{"d_shared_expert": 128, "moe_layers": [0, 1, 2, 3, 4, 5, 6, 7, 8], "router_score": "softmax", "routed_scale": 5.77, "balance_loss": 0.00898, "qk_norm": false, "init": "normal", "init_std_o": 0.0, "lr": 0.00188, "z_loss": 0.0001}
Below are experts of layer 6 (counted from 0) of a mixture-of-experts language model. Rows are named router (the router's row for the expert), down (a neuron's output weights, with its number) and show model dimensions 0-191. Each number is 500 + 40 x the weight over its row's rms, rounded and kept within 0 to 999. Numbers have three digits each.
After each expert's rows: a language model's description of what the expert responds to. This comes from a sample of Wikipedia text that the model never trained on.

# expert 4
router:521470465504560551477547542546495562505456506424505536465513483546494523556538524503566491515497527518448462540568476520561503455510501553460531553507492469528518476500485550538512523515556491440532498471459525459471613534488496546441459530393403505550483526544517518518503551516498497510485515480445510587554409437449378546505508514530493532508567500497468513536502543535431590488461460521504605420494503491486512484593481423462497493503516601457517476502520478523522494495485540448516434489539470515525476569498497546512443572488460507500481492534470536454480511483485540493
down1:485447505520470484490573489405521457540512499537540475480480513473514501387523488517534467481446417525530490475485509523448472525421480511402502499508523573502481480532473564539468475486466496562502503482554510461472441511519498557540519487473415497528454482489456473490541587524530559488534519504529544458486528445560469502465464496513516485521390552476491530355489529456579514569502444489466530496494467541537469560503442538531493483494499539484532487523475491470481561582530429558428470495541488476453499443405506447489516476533557513432478451468500526533527438478459493526
down2:429563428467519467450464466435499474517517485540502431502529516537508432458510541474521489433493475483464555455514493501412451498505476571462467490559547550537440484450476435654544466536529510510587506502506478480494512523537495531491542470522470461491493500555460492517544469551573469567404502462541515514500502470483513477496582435519458507488468524490495467526499442466505514505505411432484489524563467512507508540455518495481588607441524450519503494578515494509505548488540456528515525451500540520508598482471534455482471525546580479539559550475492490542490465496551484497
down3:425523571494470466478537501443574506506503472493571568556486452552525509429471541547469563612462501414574470533494541490548520516427519474489513480510513532534473473510550509520457546551504525493513568582540499457501551544462560513494531478536620543484516563501536519491442525521507529565466474460490444574515485518540505476526490482530483416468488478512558515454560512541498509429516497510515559435472457529495509528434482551521472507532468521490507516472562529438434494487416491482507477514477536479519489613470530495578432517563533500455514527495460466494542501550451488504
It responds to: Mid-word fragments, score digits. Short word pieces inside a word (ib in ibn, ab in cabling) and digits in score ranges or numbers, like –08, 1985.

# expert 0
router:542518480490477491500550488497512496560453508496484485493525483537472505574480502511618447507508587552557442504568454546473506501518465589506511441431528478482530535458469500460515513444498539506479476509484481474504468473519499472499498524430432469546538555544528477586564506518495500514468526472507488536531430427419471543474476457458457456492548413526505543494503549488448506540439454538442533471454522489511463507525485455469504422534465546418472472487551453465585556394530463556577458507520462419518512544444565450516495505483493521504417479562502497489499515491430538526
down0:493468484519473441536471528517469499484467491504547480443472428487505553468530526516526521510435476469437473553527442509522524483513493454498567505442500570494455534442511572477557488513488555533524569503502471456563506442475579466551420553516470439558521488544452530497502483588494511526534452450543549441465548520519419604452516452583442510519490493389445463511444501523541505500579535558491607479522546507504526459478557508571482492588483466543448465498516506516495535527511473481521503464515455477502518527511519494522527492465457519451539473467441433495456540480584507478
down1:497540549533559452530446463510575507428435551473523550546466495538455434518493553517544445535460585525482497508502506517515595479437513520519505532516517445443460502548515531516534476453475465452430509490417523485506512472570454463511499521488536549509456497509498505508467534531514525581386558504472524531550507491573462476446459409467600561480479498578537416460483478480512498551547512474527495521532555469521540469524510528517452461481497446445577476544477480480526441476534478451465482535514490511479477488534429569498545475541513538523486557503605491521485557514500528449
down2:566489480629527466432499475474493535514440485467550446533542496539530468480485481496477501421486462509505453463537511546541434504478515490513449530556544448512409486574495505514486470518551489469511455486500535483502562458502597421494465489628464500465501456486519499507555510435555467431484485488457528509523440542540497502524521437459562561507518452574514534503524516491565454521479526500473528520433482550494541518408551528489540477538531464543514527527535481527549565449550533460480517514492475484546532487552454487546549524532585493498471419445496510481420457489558514535
It responds to: Infobox symbols, name fragments. Odd pieces in infoboxes and tables, like the w of www in website URLs, ±, km units, table pipes, and fragments of foreign names (Sw, Pol, Gl).

# expert 12
router:540581548511531558498496493515430498513500496445468533493506493542532460413477526524433579441498431454472479547474492522435514544493505439527467502462494484590443488548446551477491497572441463496507446456441504522589518543490442464480493521593507516540522555457527484489510583524496528492475507463548457392457516479502507496518503572484561540516451510562475508457396512525533519529527534430444453502514404551507484475507483484480516553508474480564463470491511463525440488498563447491495506553520429525466495496592489471515447459483447513461547528486478542555506568500489543480
down2:445517539609475487539546497503431481516551546465469519490492503491560450495480482393468495543508446536518511494447563493546491515476485494535446552518553482496545512513439501497537516515494508533489505570487526435532529532495475463452492470474429545457553516508486502387488499535526490492485479489430456559492557472430491510502563491471483465544511532464546447526531477430506538421433470514546447458511508488526479457487507432588479562446498459491559503426513407505554425500513431485478537463481456492478465527515529383450493538511446510523465538516445538393491491535531513519
down3:426487538458506590493505530490523515465466549507475511544527547460566449408495509491498491573500432504492571428501493496581437456513444466526474492565563535430543590544469453426492521497502454460444522510436479551553478457522484450514552507632500533486434492484545480524565473472489501499560437523501451468509540549548559482474535496489476405484470509483541557515478478587511535517493454513465537510519511579537519430528535529501434510465457495590452511500536515496484498457567489475474480476477507484492481504460488524486462510545498545553471461507454489563574500530520477497
down4:469529524473480510435557552498469470497497536497503544494478485554471511444509462553437540453450473525479518473476493481450534507503345479562491436488481536547493588542475497490539562540501458475511497490524493586542403464609511517538486475515473531494501579555430538554540524448469513524487547481531504499454536511510510477538562445440594501461459468488521463563460516491425485516464501502525469467502489544532477445455565475496474513515469440469443508554488552454464515477490464515517462546485491498358506524453515555483536485524549448559497491495450522574539498521514538482
It responds to: Past participle endings. Verb endings and participles, especially -ed, -ated, -ized, -ing, and whole forms like used, held, based, published, found, often before by or to.

# expert 13
router:546528482539544485471488580491530475416482521442460517509538553535494400461465506523450508465547455540551557452505495456517416571520503439506499475486579455486474443530455420415496463525505499515512517566477562455522420489490516572483463500470544593500530543480542514509543551487550501526484455482485481552466443493511517494458532474579475449484473544433518523539399543478549478568578518536506470526500503519500543472414471538532461526490454460548477506531496480462446490467516418476492537460482552540503443509537440542502502429547452453503490528500518475541508446539485528547
down1:540571502469472515498493544477541552545478495518542498430481529528516465503486461536511557509512600457417523501572459423547565495475431458551548477535502442497499504537501463536558531485503546530530505548499434513473555515539576487499507524437429484496452492508527468549485501543521572493524433455502573489466528500442437471473477523418413570570431517488516480451540444486481531484519463495485536498494496463466498427499477544477447512480535530488481487531489527506514495514418507432551484527453472550480548516489581556446535535497485542482516441554481546445519599506401474466
down2:478532445509498506500495518500548530481513468522516514566593476492563504467505460488528412472458552503493494554481543561504450440496504579538549482588460494533495474516471591480491480453497464476509520483518479489541437477480390532540522510498506541543583464533517509518550466513524492442496514535577448549549585485519503461450553438538465493465518501435490461566510531488438492540511514442480467522519450553536478527556459481529508468485549495534514588534479470454475532546534520574401487470501519431517592438516447527463421545455472498563502498527515473530482524440482417486
down3:518539555451525496515469453440426487548577548488507542527470476564497478510429525501450449487517512524494536502529580481546539532504522537511513504492511554472483456472479489513533483494521574556471548513474537572557533557557466507481473512524443507505462515451445481575474475557487504540475531534505477499521495447422386471524556494458530500544490435530572473549536518514532438542451529552451528473478453454483484496433498457474441447525526565504551518491484532497523521474456556416490479496459530501502459520476553533452516485561499475483535524471502557474505460422351607465
It responds to: Places and nationalities. Country, city and region names plus endings of place or nationality words, such as China, England, Toron-to, Ira-q-i, Vietnames-e.

# expert 31
router:485417542498557430504510486500518544466525539461531496472416530521493546516504483506478427470514478456408466485508476466517414478456507432485529459490383465497452448448500495472526527530432442500536516545492529534483503511520498541451473567502498489514502465448529467456514489437563488546548539531503510519511621524518450518557438527454520476451448512489550444519526447519510475454491521533509450434562442598470553443436502484562503457446510478448547510482471493517485511518527518407554580457458498453487433534452465518472517416572469490557542516490517502513548520504509491495
down1:539554493481536506527482501491524487532512536426594486534559525490460517477602515583506517486519498468518488520468558538553550507503488409519451520578546474552531519499534512449455574524471536451540536502503548481553437516478531483534481390516484544499462557534540609467443519490489456482521511505496473582554481496542457533527499470558568512566587435451520427502477466509527542439481484576549480514478511479498457469570506431451480484500506491506553480431543502484500458524475596512500491552404512473521478485490381514498486494493496528493544525511498476500500513511492427493
down2:444467508500519507531494513498516474524474484514502454505549494546484420531521539509488495521494531423464526574519471491541544456486531477426538450504466500578526531551505490525459502471462446482482459453551587503536571544413458523500502504498468456412509498480498486531466539493461482546464524474522535524533441524576544451459555547547511503442514524529606490485495542495473537504486449525498492494491519383496644452493415550436547500510461476442543503511537514559527468538510588536505525497462483496510528492492495431460479516560550522557467451483480445526563504450538435582
down3:505555502477537446438529494507513508408500427444487449510492516481527575494467420440503522500499507502532502539521498556479517505447522451522483495514458402457531522478445508562495446517524417452520479442433488499560523478521512529475469477515504529524427525513382506537510459475493520459507519546525548484487562551510474571423478581460469476522523540506586515487483563544535462418476512481502550523487480477503427521440476522483469559540513461545496512437460486480514568485513558480493526491418419523430506437527380563502503479517539488584544477474559512524487474496501524523
It responds to: Topic nouns. Common nouns for works, groups and roles after a, the or his, such as film, song, series, band, school, quarterback.

# expert 21
router:464535475522511595446465482514515401529533530419565462453556573513485483475506500539500535534522494518597496539484430511532502539469511530494473477542561486495529504444517452501443482491454522560482465507499486575512415509477474532531527510551536523488533566475491532446449545451512397487503517489515483504535485450501515476453575529557530514472495444574499488545495547502549454525507493464516419564516538474508555528549493588493506508453522428443577561565512561480431455434538545575484476530564488585494494526451504484509466493486526478444499564486528470551501490548460474499
down0:491480501455550508523551519506448541489471504494477495434484514435507529544497407500508499553491440514494532504494456505509475543452541543541394504427494524549547535474531554523510491445548512508545492564457482471462520531481566533465514569483498495435487499470420504461482479550468472503475479565516580502510529470471428538546497548462497430517536496476431593531580479535481494466464557550495564527473445520533494480530534443510543484566557519616574558457490456422494451508545461515586451512504529483520480475510521418469486506479477509456539453548528531485471596463454506475
down1:539486566406478502461489513524532472494513507458522552435540443532490514543487487482527595537513472460534486508509532526528509499511460526458494545462498529496447507528533600498482542474461472467535488456537521505539515492474423439513464543514458529572473520437462512459524514424420506567504576548549500455585485482484381525482449467476480457461523462513476528459574525511463567444560538495546484562531478509522492434528510465495546484577525465470528526464455450523499553531514561596511495484488462511452521507545509502544488487575476517562449478572528585475462520530585503455
down2:567545540463496568500505505544528474580432519392536482485478509542491546561470518537500489571521514514504535537521476491580508435473520445488395564474494500486516436450541525477442558481463538474499469523453500521527503522489458499520476443552500537504493581538531484462556531534500488536572554498487563431467469442460530545463570458510510493499481418478531597568454545505534426512525539514400493521508467467464503496539478535453520551462477423470495514522528473514490471442550514451430508568536489537458546499536518535533514543510507536538523481471454452475500501492586507420
It responds to: Name endings in tables. Last pieces of place and personal names, often with a comma (-ington, -burg, -ić, Vegas,), in sports results tables and rows.

# expert 3
router:447405580521431474540473511571500492464537496586582578526563473496508483478528486509473549511486453496543459558442495510462498516482420442483442448531545533530518522495554489428495537418532475530466499466570555519467490473480459622448538517482521465511498471421527482516452506537470478487487479448478474456506551532559558495558516564485498427494461509545554443463491439444560480486452450534532420534504541483469512527497455479498535469470507462484497564431478529470553469468480522476476553530420432541478527515486418536489483497551569509545488478494538500516524514508491537495
down0:551551485477535518508521502506525489501532574504508538529606481572472464430526462559530537451445436598481444464571477504446510502459566521441553480479523494534463508516555454497497558492453477515497556539454476521509488579448488461573449504511523499503555515533538483512473520460475520400540510459488514492533517483555424563497429475502539496522490457551562502556500585472489470506569577513463497488440433488432562481451495452496493405478516556486469477532435494514540516471485531551526479550458438559540487497439530495525537449450473520549464455523450488493483497447512551491
down1:474474489492533546459612464459465461507465491509536533544439461495499503434501532500538535501468492519481567555522528454480548512576527467482536551443518513564492534429537459531504473539536541556475492536484450464550567600491513462486521464539503492452439501514572481486455528589538504560475537637510491493428483514472535416494516470487525479465547508462493486451587493493439502464468482459497542451533582505524490504461509472497507488467519536530466431530528506466616562517482539430518473512497464580506448482511462549456500539482542429453521481489528518472468475434492550516
down2:402464489527536513475469517440498512497452500420540496550478515511548472523475527491448446509554558505440529492446514473492498535532521402449487498546499492477447553529493442464520445477481359467446537492508514563503463495451436474498554554474587492528491582437515542564454520501500518415493465481524543506493478490476624532502550532442454517463560517545499482448492554516498538508490469482522471546461539533541565479450535511465570524436441507487498537500498525481520438422490510529458544499434445496498461528498482458501534449543497508498490540551542519499564499583469515445
It responds to: Possessive and personal pronouns. Pronouns, mostly possessive, such as his, her, its, their, him, they, in biographies, often before first, own or father.

# expert 9
router:533525512510488438492536461435489515446468492487476529579490542522501491505494489520557507453554445451545418480535504495479476500523477561545492433546485530489520531461532433502413427504467420503485522435538505468428456548417406493435507463501556509587474493478575468505524513527469546565490503472459498420517506590473480546521488478533498478451455498548514529553552561489499452517502471509510487518478559431517479515525435510504527527513452478461549466474442553481599473394483460516582488458508488513493544522538479489445509512502480578554526522524565481518459450525513571543
down2:519474516500456494514548486476543461508526437492485522547498521504511503533460414554561482420533528535448458524543475531505490534407471493486483513488505478512596497482524446528464534476513514538565547550490513472464473490476530511378532500501577464491449449519563615504579541494470488480484455515528583470537456561491500514464450494439468513477520592467509496543517621481515500517493502502564549475487508525414463474538479490500530508526427560573472533497438565522549505501437444472498477527402548495481495473464473548506520543503418495500547528545552522498465532459446502485
down3:491545547488496471546525501499503527566478510492454423557470477463551525464515511500448508572445434486524504500539556455529517529502504447503456493472464426523450456532460446578491446444492438537470512560443481505490475576492500514536504476502454546559492486496482533533532592451516450518484627539408506559483496470478586533465454485503550516519470509406495531542529547491520523499478522530505542506520490555518432495406540551575484447520511512516531519457469483522501557455461490533504485526520518535471462493533432467478537517556462408440495525489457398477563518509483578527
down4:552509493539481472456578579477528462533598464487523581508511451533504492413535535457471572521566478506431475513525477496489500497528520495489548457573537477510491454505532504534475526508562517439526436507469465536546458532438462518494569494454509507521471484465568505564513519489461439446516417546486478533506508461532438566450539512523504509508516450508470528514502542516513495595509497473496500544471512523564481437513536508514550557538498495497544558606501511529483491522587503477457530497486482475655464457509477498563515574531521442504435491455516486437557439558486528514
It responds to: Infobox field punctuation. Colons, dashes, line breaks and labels in infobox fields like Born:, (age, Coordinates:, and coordinate marks such as °N and ″W.

# expert 8
router:507522501462524503514506499499532570475511470516482506468462533418489548470494485452437488563474452463459544546491576505492488480521597535536458543515543510484446544493586505431497547506484499502525488535503532480535484459485457519516600536508483513517422513460520482473560470554570593479482503457487451420516574499538486429438488559480531512504487518524497541554442509511511483482478510428532487545448530499513431531582569514559508485470475482517491446539544413466482462502494505550534531487489529478499469418474445535444458549468450556622511471506482453478600528573511530475
down2:555515416545502495478472547466469506506503484481506508462481539529518475514491477576483547532516470486434513437557466515510489513475425502546516498528524540529519522509504604543524570482520571514433434519495418504456518515477567460524489477517475491449509464443563481418586540460450518549515470425520472516503552457476456476464546509515480552466470585503420468479509486547448472458557513491493498562457528512468409436523552512504500537536596548492500487522503469515438568491539517495457445468572497505428498450538524481556502475440598436494534508522484488484430488450428510468
down3:426565500531547519537494538448497554462456466505543450471614468458492479514480480587505512494512513521527545498474508427549502565432479442436514479459523469489531509501512486460458509491494500450528521481502490537510480488494494423449517493532554515493472531502500590494504539510512520479511547561564509540476443509471587544530579579498469590513482504448461480494551494530502454468532603503495460490600528498471472537484532479573434550554488536528543524421505558566552518498470555479502465519482491504508482447573570533513456512482476478455550531519606531455475529485445435538
down4:494506474480461551487503493568482457521464517458546524448495520595521522499477516521489552474499497471406509475421542569581467540591541430515460489564471508518497606451538545458541507521480459467497482492476480532464493465480447528547470492456475438544478447470518546493550481414515536485507452491538462450492555470505454494547550506532471576471484469524540550546509540503469495568575509443544508454514501458526494431534518459480557507567514480488456499484498527501533462550434535500516521405502534484496454504441418471561465521410469493465518526518513573598525460551455478481
It responds to: Adjective and word starts. Word starts after articles, often common adjectives (large, small, old, young, long), and pieces inside words like Lieut|en|ant, War|r|ant.

# expert 22
router:517533488551494455495513515486521514481530553517547451543511503463486506500475454481494456437539536497547549504430462530545432512528419450497515480497543513559542485470487474443487465484454477493476523489473565512439428507527458522468499486478560549493502476469528489466460545453457490564538504556419476480470500488526498506493498517558480518473497585488463578556528550401498445454466524486500422446533498473502458482479513572445482476501475479406562553552456562531532502413541478520456597430457528515513550451546425479492476474561511504525472519443576500584566445525570446503
down1:506456502517520490548485399457477556554519619483499546487541533474469504545378494539487498514496497484509459450443471526584501541604505453571484491458571506494400525520536485498468494523507480478521544507505533415458568465476454474453504544544491522578446474504505497501474501454451502518491473455483448479491521464448514466452457539439469480489411478486481484525496502508512542429486421566480544463546451466460479602455466513469497498484523470545538525549534427513522509477582432476453525547532517544502485452446564487553514527536470469565516559490499497479513542508492511523
down2:498490546527449491415588513508450504550547479510553547509475525527528466432539538490523573470536412539502440489460537463488525491501464474469519442536542470439467519491471539450509506512484492518426487516531423486493459562567502503538536535546547468500489496489506522558527529458461510514480605434438498564545505585504637508532406523488514521432554441480569571510469527518515476455514502426533485428487496518492483531514508560514506518486505475520544450481538467511469493509424491496511487564494513554634468544521462513475587465505493503494486536479487452514479480507498445532
down3:512476489528544464473473512475507524456579502510533469412493540562509523429494456488488529533478503517505488441542500525471542502537520604510563484487514472480459541590546546493464492522413462439510480566518592469476458465515483537551461552493443459478508571493491487495526471608535557455503534453487564494535499496465425496522468442605484515544487547451605483489529482543493539559458513506486462524477481470503433459446450505484462492476542490476489549588474492520513496451530482478540458540450482439499518498523449458464519513504514503461570491523493489541532588499500422605
It responds to: Table cells after names. Pipe separators following candidate or player names in election and sports tables, plus capital initials and name endings like Bachch-an.

# expert 7
router:427510513458540497493482465505475380473538484416563549493484636422563511534460517491462485535480554456560577474494509465499485441543509467501476596539520489555484489473516476510529447467474518520490474516569490561529414449542477528462482549434528481485522474429505481503575575564565487465532500448528498555515527451537521402434516488499550489510420511509494517544509536459518483538503513475496472508527518549497504472439534557501567485514501512545481561568510422443511463483525466550510522466440475509499495565536540488504466514459460560494416516500518478501459508517528480459
down1:477560528472493457503497494542473527465553494530527444466502546454505490547493459537484510473559484513483498527463532558447445542458527609512561424527509455504452500529530503509472509491435485477476465511567503496515475518521524462549498500474436545543526425496532419553482463498499506470462400484488548501497590475512519447474580453417533491534506514503607529522457432472466445490477429468592474482534503532537404407419504520525510561480491507508504545473442495557470497455503463544516462542426438559499500483470478544506466463551533489496481515592463462526488470514562489534
down2:538523478486501519490497455460504517522459523505495477502491527506506459479490546486491593470453535465505485515502570475483523540501563506534553511538457520484524487474435479427538571360463459494495547546433544528548483491458439532554545506486456412462533458480531568505474422413494571478526523452525559482594553520503531541429452542480500487566555572498542510496520451540548540517511447474452494478488556507559512536550499511467451431446501502478525542526432518449519509549497518572501466465503505609429455462480486569470526539469490466547427489489555495503475507517518488471
down3:466462518450542459434577541474549485521494464492574498491499504488455468530470485544547525515498478425520490484488493423478483573506565510498438526522512555555490449439513512511526477486567470548531525472507496474479441449501499504503531553436509510515496478472508530557479456502516474493516483491451490541489508412505454479451591519542501539513497479479455575568467431534483572444517518476565514484514473422479451553431548411488509403608540569546504508466452527471503431528470534567490497544474466529502563568447462430538490476569520528506441468433555498480486530441481478476
It responds to: Personal name pieces. Common first names (Robert, William, John) and fragments inside foreign personal names, such as Vik-t-orija, Vladim-ir, Jer-em-iah.

# expert 23
router:458471434513550457498522497475493505495488486517489473481510508457511433512435458468474522395499545483581527520500458467495427441519516450508479541537457509545447481483550420535502462484542573543503543543549471535551445525554491528548564480459532487425506450510482529493496440561460466555551522554481556493520493498453572454467514539506475476490496532516481518544505448439531392424485424512464479535444531515552555571471484594492525485496459482539470578521413527507510498538473539441450517508521417493480461508516517556476495582493549442493551519480456477456495479538464442457
down1:456517467527414534540487460473432469543516484533538501472487476534486490576432555453535517498547464498467540530444476578390545489501422503451508496470526495507477562504454488482479501501452463449473484483461496466521503458496477495529481461477408545505472516435520545469528509538457521508475487481534401453402444458508452487509529526576493449497549580502479519469498511514470396560494519449503540494548416513514507474456543464418515586519476454486512493531474480518489585428577517520551519434513438519437543533490525438543505458512462441501510520468540475478422497535477502511
down2:524447501480456514494425478563441504531477444537476522479473467473581517501499486573535515536494566525552498542490537583483470466507512459485483509492466502468519500500498585492474439483523521459520410551487552494507506434476447543526488521516433511474547578511492474463571432556485382564512539501519483478506444433455455554499482531488488541552520514522485471535517554543571433506517564521421423610460436508506476480505468481486551544511513504491567524549466474481451499519529478440517513501532516503539468439464523507497475552532507482506519512501425455534533601469598443487
down3:495533473462512482466472451403580507514495376553516611454466468487486503554525478566489491473526460497493525497527461429535534492523511395529540476513500610454563546442453493522493447471472507519547543548433512498540447511484477396557506471496526479581549492439519525490543535496452544522516479520498570454510535464538488514510420530513407502552482546515509535513476512463482601491558541499487474551547478429485535512500418537506488513506539499457437451545533466478506513518501527502531497565555533548521510455500492507474461507531491455501518425474506548491495478493525432481
It responds to: Prepositions and name pieces. Prepositions like by, with, under, through, and without opening phrases, plus pieces inside names after capitals, such as K|is|s, Ro|ose|velt.

# expert 10
router:515520478503533515429526529499577447530532462510551518485541480515485567484520461471466521525516458514530505535527497514500593518500538518477457428555519491481484523482560513508533512487480540529494560488579513525454399459507454493491544494495486514527394439507390529524499487465419451516576494552450443534489489448520501470485570525598534508461453466455499484570503529534529461540467502456526466482530518455537461542601561540552507566473424458524524485514488462490466492515552542559510465462490483538527487544475511482409476491469559427538496553514487423481546494494421564554
down1:502514552570551544483534521487490497446518499535485415482582544495504521525457575428479542513474477505413564483492507432517557552527565540572523503527550511558525479476480503479496591541477495499465467433576478493549505514501458500548526444495471481521584419533561534490503527464478437517489446516542519499444519511524466475492539521532499549442449549519501554514483492540487480569496572516467489507451492484502487502489557519514485452502503583443493475525473397448522500533472545538522412515448499428426423524490461456548538532427510448505500447570483513441445485449519531470
down2:450444521493557489493500491519504538496550504538515473502500428501458495476506498492555547433470500436552449446540487472576551570431492506556472497496535527422508510487450498511480528486556505554467510436492480495499465455598470478526513501509440478488461492516502476421447516484505474530500472533409603485527519434498512483456568469522463445468532497503539538519538453501452470517508422461488496584486487436435508535474509471502541506565483402469524560509460452382481489541520477423476499490477524507434453501365575499528476515558467477491442577470472486469495473514502518494
down3:396533443533477448473448531550497534472442505486486535474403506467438509459493539560492501517414462443465520468546499479478550469534451491536516517522489502519528514485404517520486482439502544566425477506484522508572491571550531505420538562466475489443578480494553505458485528536499491628550491549517507500488507496442570523559527526509547532479481490532462459598489467507513472479476539463458528532465456510457537592516494585492492489546427531528488458487598531490490454493472564524451467517582482518460491471489436503503519516488479464495467445478490523462441552531483482518
It responds to: Capitalized word starts. Capital letters and opening syllables of proper nouns and words, often after table pipes or New, such as ro in Northbrook, Don, York.

# expert 26
router:474500551475522527445495444479486480450493525494433514471472509514547439548511511507462535442494446516422528438461569476481519499502562470475495559470458503423536501508525454533526483460442533534466456503421452544444527511471537477507522483579455547438483438458514463516515545408491527461499453464473501436506503539520458490574453549479573505548500540510477468404521411535515564560483536537547487499478480479528541440475523514477491549525526522531496439484544482478473478511562564440514438477447562471498451474457492564523478465503534528525531521471459555588502584389499506550
down1:545464495508574455450529564529511539516463498524504484443496493429487485492516435578485526511499494494567418530453512588528510510493489517411499505493513513472490546571546493467434460412538510494595502523428562539481509480475506464467468476536476454515463537489531539427542514513476471458573531494519485550503494496474358426535495487546506477544534489574536561481538463563480544480506503461525531478548541543509559528510517546422453477488534435565470503479483486484535584472522459435489525469500543441479433472430523477551434532537526436508557469521506537515530471467505456494
down2:566496427457520485495459429455522461567490465545483539552500521421459457466526477493504516490470461499517546501530493491487474458499511507451486508513431459527440478441473483514514505496519441537518433476518495452557582474504490474423488502582449602448557470425491527531490513490478559528511493509532510509502509478517498477497504567508471422554454414463461493455447528516543472481508472496487543565563532420498423524546541440406493487475560531495509504444461494535523564495464465442468537536515518538568461541522566433545559506546411515553504491518489590542503539507430493460
down3:428486526492488462541548476501508448533554541470547489576547548479567430423482438481472500607612484450451514505469529558538501539509458463481465510502478423488468522504522547456505592427494452471453465475486555548459431500518593524477494427483484477508535482473506450470560450477494597499445459478513553519431573497517498536462503526459497504466506550531446536491489493488468404419526464446478518524498471545490485499495489438398502513472518489444512483541447520480462531502532526477518497449483489564522537464520488511448443477435546530462510434503545500489529473474525507474
It responds to: Word endings before commas. Word endings and plural or inflection suffixes, often carrying a comma, before and, of, in, such as med|ie|val, cerem|on|ies, surr|ender|.

# expert 16
router:443584520489471565501479505463454527504476563487500399508481500532505484468499528506491618459425517548489528528430518464496569480580527473566523627449542513493429462518485475522503510525520448503455463428505467479461485482521500506550523509543461486467426497512469490502449492518502536518499499530504546377491503537522504491575446485576446513495474511472544500492512474412496516407489458508479446540569484511567520477439477514568507458455543533529469509521461583519513504480428542448504475451457461515444520450517512570406530522538544485466542490523498505510448500480528523515
down1:413540469484472467515526541499456387467576439506554528499438450558493561425449522474480537529533476540458387513470525483474490555496477571421544517577498506434520554548646524439448519498539536478515545502563488523505443447548562536536449554542544468568489479489517485424538509507475470482515478567458462544522482546467455534568417484462520491498462509510488567488482494453514505505557546544495510517538521465457499531460514454494519463455541540457516515492489480529459540520511512469520465501513557470500473475542491501530474484500442514506442510461452519487477502529527484582
down2:519486495497505448546559510452460521526501447568514469531466467480514462461497442542463469505482471486427471505474382503430460495464486494506446479536477499514472492481517551496500492494532584539582549531453500473536473535495435537481539568497495519455548533523529546452588547493499461483486414475451510516473445527436435489422450551409509476494530483523541620546541463440565503526496534498463531436561546467540537466541510478497536457533502475503494499443523481463518516505509503466583512523464543437496456439471470420566512573467481462524427447505521489508498489511491424562
down3:498481481591467478509525469471521511508510524453535576475492506437457545500533506542608530489445540556522519496466484582485442481489496505432530496529515467469529509424591495481500555522482532555504466519517577514485485463518522572520444543507526488573508538567442511493489465521487519485498486499548382464492480491446518533537481468569555515509529493463542455467478493519547434509540514486499521527551534441556492554511474531588504554555550508539580613504456490451496546501475435510443485517539493447540462531521566520524540506486391534507500452525488441541582501460464539496
It responds to: Verbs and connectives. Function words in narrative prose: auxiliaries and linking words like was, is, been, which, when, being, later, often after he or it.

# expert 1
router:505498546514464487557517532569533533536528492567501509455475509452495430542496508481425494533506571521473501474468446482534444459537530551592481560544513483468505530557484544452418491505519557526560525548497459489520535471536522463497522536510500420467556467487458510534470460523526473451486480530502437445533475580509566520517473493528456596495515602520452569510561499434431474448441528546473527474510528473472500459431458494473532483584544496482451555454510516482488447486429496510500561501502549557447568488525452496514506415565499475543446500504526520568517417532525472557
down1:497478486465508499468483504541508501511510450550473454469478565507560480494472478490359535516545425566496420467487479531523492523504577464528504538466473469464531460481506533488506514533413565360511518526506491494532488498497481474539524522600484526451481526457476471497515500504472519407455539504495465454561531521481495503479487488507543510529511531457446538485443437533514518493532494480451479451448493443525459538401536471561461440475575570490422479508576391414494457558541538520530491512470556480524512458481532490540530465511501518443509489499479504527539516455414541447
down2:517456487433483496455480501407574441469520497542504502523584480534475514499470472441458456500466461582485551499526473507443534557533499510543451447569524483451480544525528516498506579485487527536549402504532546427536496546527453526483494452505557544422513554470506537577476468468431550503485528539481502559508485471469440475403503486513480485570482547528475509509492465515493511527510572457546497487496503472506508473478425577450565476543536444563490470552475507470502562487556496559522490526474477591542538475448482505535508518431496575530485569535538491493448460453455472418
down3:460533515485450511484557583530474492459417506527510475541577596564461499521521461485513451546489506471516510548521501519483523480501458532463428438455470520538554429544520575481464515526466519543495525487541425511468528508474507509489434552474460472533480475462457466498516454535451549444543542531532491473489502437490501420558495453512521525532538488456466478501449510485519434527541551434464546572514537471465422506523488531489587474541475460554464520441474441553515499451497479582424447485584504473599512450524514455551497523470526426482522505508585459485465435477475464477
It responds to: Line breaks. Newline tokens, especially blank lines before section headings and after references or list items, plus table separator rows like |---|---|.

# expert 14
router:519458467473477556426533396556480449478464488540433498537451497451492498555459534512503558517465470563432528488519545505419546543538471506461517514525556524449493517478424508445498531488461486519441497500421550522524492488515432453517453486463491506485491424513495546527485549452483408496472479467520559545519532454550517484521494508500535505477483520487494531443519453503447485563553575496473442576502459550504466530490491510551505573549513533550505463390458500466486490549540512397470437505482545549547518465540485596568477523469528503589567478518449545476478529489514530471
down1:579494472485487457498495521478535444491484491496452439558614468451489493597464512528475501459491459485524457476506481490469522517452511481473473508494494455432546436544483490499473560470533577572498505547485548475515430484526581508497490475376470467574538524482515484536497501476500480565490491504463471503417490463549415508454492459559526520488490541466557546512473429556560462561481475520479549445514554456471507575556535480483576524425498483535509518402465506493547456519544446533521452467531516566538520468496465430548494468543566486512512507512463516458499428535462528545
down2:472522552423488501523476455509543486452523520540534444571500431543595487393518491489484474530513488501557517509503532509543541455414541392467477478570503564522473569500518458478447519512558431430467497464486472488538519481487520520541505506505519493415579531591523483503537469516473498446466470482500520516506487536563593413526498582522473481466583486466479490528496570492488493524502488523492500477527457519411530513536500495497520541468516514507515527564523527528520516568533479456495526483457519464569458470456547530531560476466420531474538591513487447475543437503581469490
down3:438475522458489586549450530471521494498535482558470496425524534470530493522430479502450484484433447508481576502451457472467476505504547551460486506492551491464475503514494481474517553507552504497492489520572521419437459527431477485479455473420552509491478477493512495464487553483498515484510453469498538483502459442488473437534475518575503505507495526519514561470524540498574530606475547461486608498542533508544571497520576439539440527495455533436474449501479490513504540626548484534508538485541496503513556520557547387499509440574456528497497528546571562513446504520566491494
It responds to: Common words and nur/mur pieces. The ur piece in nurse or murder and re in extremely, plus function words and adjectives like of, same, different, similar.